From a checkpoint of a small mixture-of-experts model trained on Wikipedia.
Size: width 768, vocabulary 51282, 212M parameters.
Experts: 48 experts in each of 10 layers, 4 picks a token, 6 empty slots to pick.
Training: a variant of SOAP for the experts, 498M tokens, 7601 steps.
Below are experts of layer 4 (counted from 0) of a mixture-of-experts language model. Rows are named router (the router's row for the expert) and show model dimensions 0-95. Each number is 500 + 40 x the weight over its row's rms, rounded and kept within 0 to 999. Numbers have three digits each.
After each expert's rows: "gets" lists some tokens that make up at least twice as much of what it gets as of all text; "comes before" lists some tokens at least twice as common just after its tokens as in all text. This comes from a sample of Wikipedia text that the model never trained on. Tokens count by the router's weight.

# expert 43
router:466466483487527460464554521460557508485433528441492453558521503541435485473535518461453529552481533482535540533463366441479489499451484571511458491527497546493502467494468543541467529450528416521456517623484520567509448556450541495462540524475449455497473450443500545537474531596464526507
gets: "\n", " by", " In", " in", "In", " from"
comes before: "|", "-", "\n", " the", "=", "|---|---|---|---|"

# expert 29
router:436463507454449498484444575445559580524473444474496488517519454468543453551449420498554525498527388476591561523550454467507378492494535531497506470584525484481490572507483482540529445527527493459461487450442524582584482564445553520566513510561414506495526469553473508504491494429487503507
gets: " and", " as", " by", " to", " but", " from"
comes before: " the", " a", " he", " it", " his", " they"

# expert 44
router:533538491510420583438497482535528540534466498564495517497528496554475483478550439581480479516543400497540534444547589485512481483524534460576519506479405476521486508566449454518443412537478555471498460501528546537411568510505504464534543483503481514475532422497464523537477464443498447403
gets: " as", " to", " is", " who", "s", " up"
comes before: " a", " the", " to", " well", " his", " her"

# expert 16
router:455490555528523564491548568482545498573508524473502453529516477496544521454514490517509504471502492527501565495452488568524523464382478476517568460509554513542519537486516494566509652507471452456457487492456482490504478588544533559429469522440549456456526485531468507559423495522491518444
gets: "0", "1", "2", "5", " one", "M"
comes before: "0", " |", "1", ".", "9", "2"

# expert 33
router:520522502442505552491509477461464439512510548519533491507526472592454556490505524601590453514487480469483459453520430557497519502519506506515445456460533539507477458532550585477435525539483470574501487517506486519593498567528478528517466408533516452512532605492445539549512578500442480437
gets: " |", ";", " —;", ");", " an", "%;"
comes before: " ", "\n", " —", " +", " −", " $"

# expert 12
router:519556502514429543499478513508420484523548527475524451471464426456558469483507511556545474473495508510403524529555430445495477516488466534485459479467474478612544537530527543480537481431472459571461499523489514504488432545504480489537431479517509535455477552544525494562501531478550469459
gets: " |", ":", ";", " –", " -", "):"
comes before: " ", " \"", " MF", " DF", " FW", " USA"

# expert 22
router:480494490544522539539480500564477488526437548598511526507431499503556550472454476454494477454457487470497479538465485548527545552513535440559501485500501475544480460507511505457478576520495515478532483489516522490513488525521445504465472491487460512549531474572475502529546485436541490549
gets: "5", "6", "7", "4", "0", "8"
comes before: "%", " |", "0", "6", "7", "5"

# expert 1
router:414505517505461490562502488507553497501485530527540485508586498423494516503512525479503537519527528494497496495460526488573473435547468539439535490543501492464518456496497547489535442566538526486552596517471521471530459563453519514520476445462608491469427483503518476508503533456450492498
gets: "\n", ".", "==", ").", "\".", ".\""
comes before: "==", "\n", "|", "===", "The", "-"

# expert 31
router:462498431519469512566526447466494486538542490534486455575528553560508595543488508495482536579450529544508498549459491516483586492470471495517528502532447526470485519445535523518485564485455531483517544463535507525488534456591430542512520551532577469505479557525508485521517497558484525500
gets: "0", "5", "6", "4", "3", "2"
comes before: " |", "0", ")", "–", ",", "°"

# expert 37
router:519477551476511550558548390440528466542419498498501460534477470430540454491523469466509424471497501470412539583547496453593494470543476543428564463545454485419440515571535518559517508433445524448479534473499503488507531488439481465511482535526458530513487508529504463519479481533529527511
gets: " of", " to", " for", " on", " from", " in"
comes before: " the", " a", " his", " be", " birth", " their"

# expert 18
router:418513501465505560506545519525507470565537558537488512611591547465485511507446421442486553498490423567453444460523530470478518521436489550508520458516502494509535485477579455459453498435543512531414507408438561525513546511453580523392553508437505496483542537508485526528503522589505509553
gets: "1", "2", "3", "0", "4", "5"
comes before: "9", "0", " |", "8", "5", ";"

# expert 24
router:493556569492552499465509487476421472550532475540439474520557469518491581451490543512491549519477521526451501475493396507507503512417502466501470600534514498510409527463523446464500462434457548459475475536541523482543554453541422458431539463526532551474474530442529557474486470472529501518
gets: "1", "2", "0", "8", "7", "6"
comes before: "–", " |", ",", ")", "4", "5"

# expert 7
router:531473427541519461479569544458534452433461489492443566492483492503421490485575534470555571480483511539489483540495474498525509414494489574534493490489410532498390476507603495422448513493446465553483557536502527453493565489479476468419444519496460451507418484492511428486520531560493476498
gets: " in", "2", "0", "9", "8", "7"
comes before: "0", " ", " the", " August", " October", " March"

# expert 21
router:515481486470504531448475467464495461559544479514507497504484500587469506469470478495409527487475468480482486438493516548447576420528470550503529572490456550534456583512550536471463497454462504510414502479507571430545490464498438505517449490502507483552463484462507552519546536487516501512
gets: "4", "5", " the", "3", "6", "7"
comes before: "′", "″", "3", "7", "5", "8"

# expert 27
router:442409528508480463480521546435516452505527560515459495531467541562495534552523531497450517613445566507457468519527497487486555529473398510496456486456513478464475483452454475444469522453509494518448526532510509447529471501508500431451479503531474494471540501598507517467531483509553482483
gets: " with", " was", " is", " were", " time", " are"
comes before: " a", " the", " an", " been", " not", " also"

# expert 8
router:461549451588461548450484493469469517582551521494469480509512456498435584491492505521482557538441506526508523506519402541513488518517450477552487463419436478430443503510475535494483572458489426500449478486467468494518518502515564512463527608480468451502486447503574559571489516507477537480
gets: ")", "),", "\"", "\")", ");", ".)"
comes before: "\n", " |", " is", " and", " –", " ="

# expert 20
router:475534604512485562463476506417466483530489522401509478479521470535430545547463504531525491557490518544450487512484473475488442500503496535478460507435539498569548533516581531551500562507609547530536505492603430414477503484428553467641511503438503519410466565492541563458489492580553457517
gets: " he", " it", " and", " He", " It", " they"
comes before: " was", " is", " had", " has", " also", " were"

# expert 39
router:501589553507434533466473508540466505482467505483564437578507518443500471480448550497549527473565577483471512504461496474487462483519411471425458476442597524515539536476489568484448468516462525527467492452443523438488530557537564482441471564412525542548472517500483548537511499559470467543
gets: "\n", "==", " ==", "===", " |", "."
comes before: "\n", "-", "|", "The", "==", "In"

# expert 38
router:512479503486481513517518596573491492594511604536557479426483498493531437530464547517386458387494489564397514440534529504555497447464452469544511473505454450471454550507474476545533470487491485534497543508445561508504495528536555514455449506430490510564449606521521531445478433591446493446
gets: " |", "2", ";", "3", "4", "1"
comes before: " ", " |", "0", ";", "–", " —"

# expert 11
router:488467505508507593481558499436509462519387564473507527497497520477479533444476544508477547512569484415557514467520470511559550492523504505529486496561475526519532514519510521507523468516502494516478508473454480492473436492531539508596513570515509557514441538486522548494472493560504487472
gets: " in", " at", " for", " on", " of", " into"
comes before: " the", " ", " a", " his", " this", " its"

# expert 42
router:478449436560474522441495527498534509502545520511539520485491432474517439611486485461442520438476472505496523465485515469473535493494510495459435549515412498538485507497520535497488537557526389580449477465509527509505438547472449479444483501446517489529461506515585521521484543529522501517
gets: "9", "1", "2", "0", "8", "–"
comes before: "9", ")", "0", "8", "1", "7"

# expert 35
router:447481475467449538479523474430488527520440424495543498514451406562520523473511508529543483454415400516452444462483494517455496504492547482524550519520511525472458591500542517427552534511519477503536590532510458521569494547512454526508436523485493434459412443507552477423533514559491542507
gets: "9", "0", "6", "7", "8", " death"
comes before: "8", "9", "7", " |", "1", "2"

# expert 5
router:508497551476472519589572517537449564473506477515538605554499482436505496457469521555434515502567505458526490497525521469500502557444497443509474508468605514496508422514503522479528516543599536596455502446512495507494489518490454531530572529437534507531447486471425494530516445521527448463
gets: " ", "1", "2", " $", " #", " >"
comes before: "1", "2", "9", "0", "3", "5"

# expert 23
router:445553486449506499577482523549555518527506577551545471461552517474500578574522518553503505503491518469517540571511538490457481484474514527442546516470474505456481495529504477488499509487497504537525478493559479475495538460531413445439504496515518527518456479547545484444558532482470555612
gets: "|", "s", ").", "-", "%", " film"
comes before: " ", " \"", " Total", " Party", " Year", " Bronze"

# expert 15
router:473525473541466544481479416593501498595426536561483470525487431505527525456490599446551589436470519497512498439465522538444514436530502476486503508466477465492535522509477529434461427484514526502511475536496569552457479521545513445419471411489514474529486459540508498488459476516463499472
gets: "\n", "\".", " →", ".\"", ").", " *"
comes before: "|", "\n", "-", "The", "   ", "|---|---|---|---|---|---|"

# expert 14
router:446492500516403548449499499529455486569477466494487484552461517495500494505464542486537520455556440504534454475466490507555427493564497531442501512497467462523544499520469457529468431480470465521420491438446606454520554490477500450500507509478438500461463459598511481503490500497443513482
gets: ",", " ", " that", ".", " those", " which"
comes before: " the", " he", "2", " it", " she", " and"

# expert 30
router:470542472500476516515602467508497445598458520548542550513555490527409572487535533505500564505494508505555463437529497513484612454510514457559497482513450485464479504475516552512491502454511509573456509471504465521476513503602531493484534480477507496535526495537519530480563592504521509572
gets: "7", "4", "5", "6", "3", "8"
comes before: " |", ",", "0", ".", "–", "5"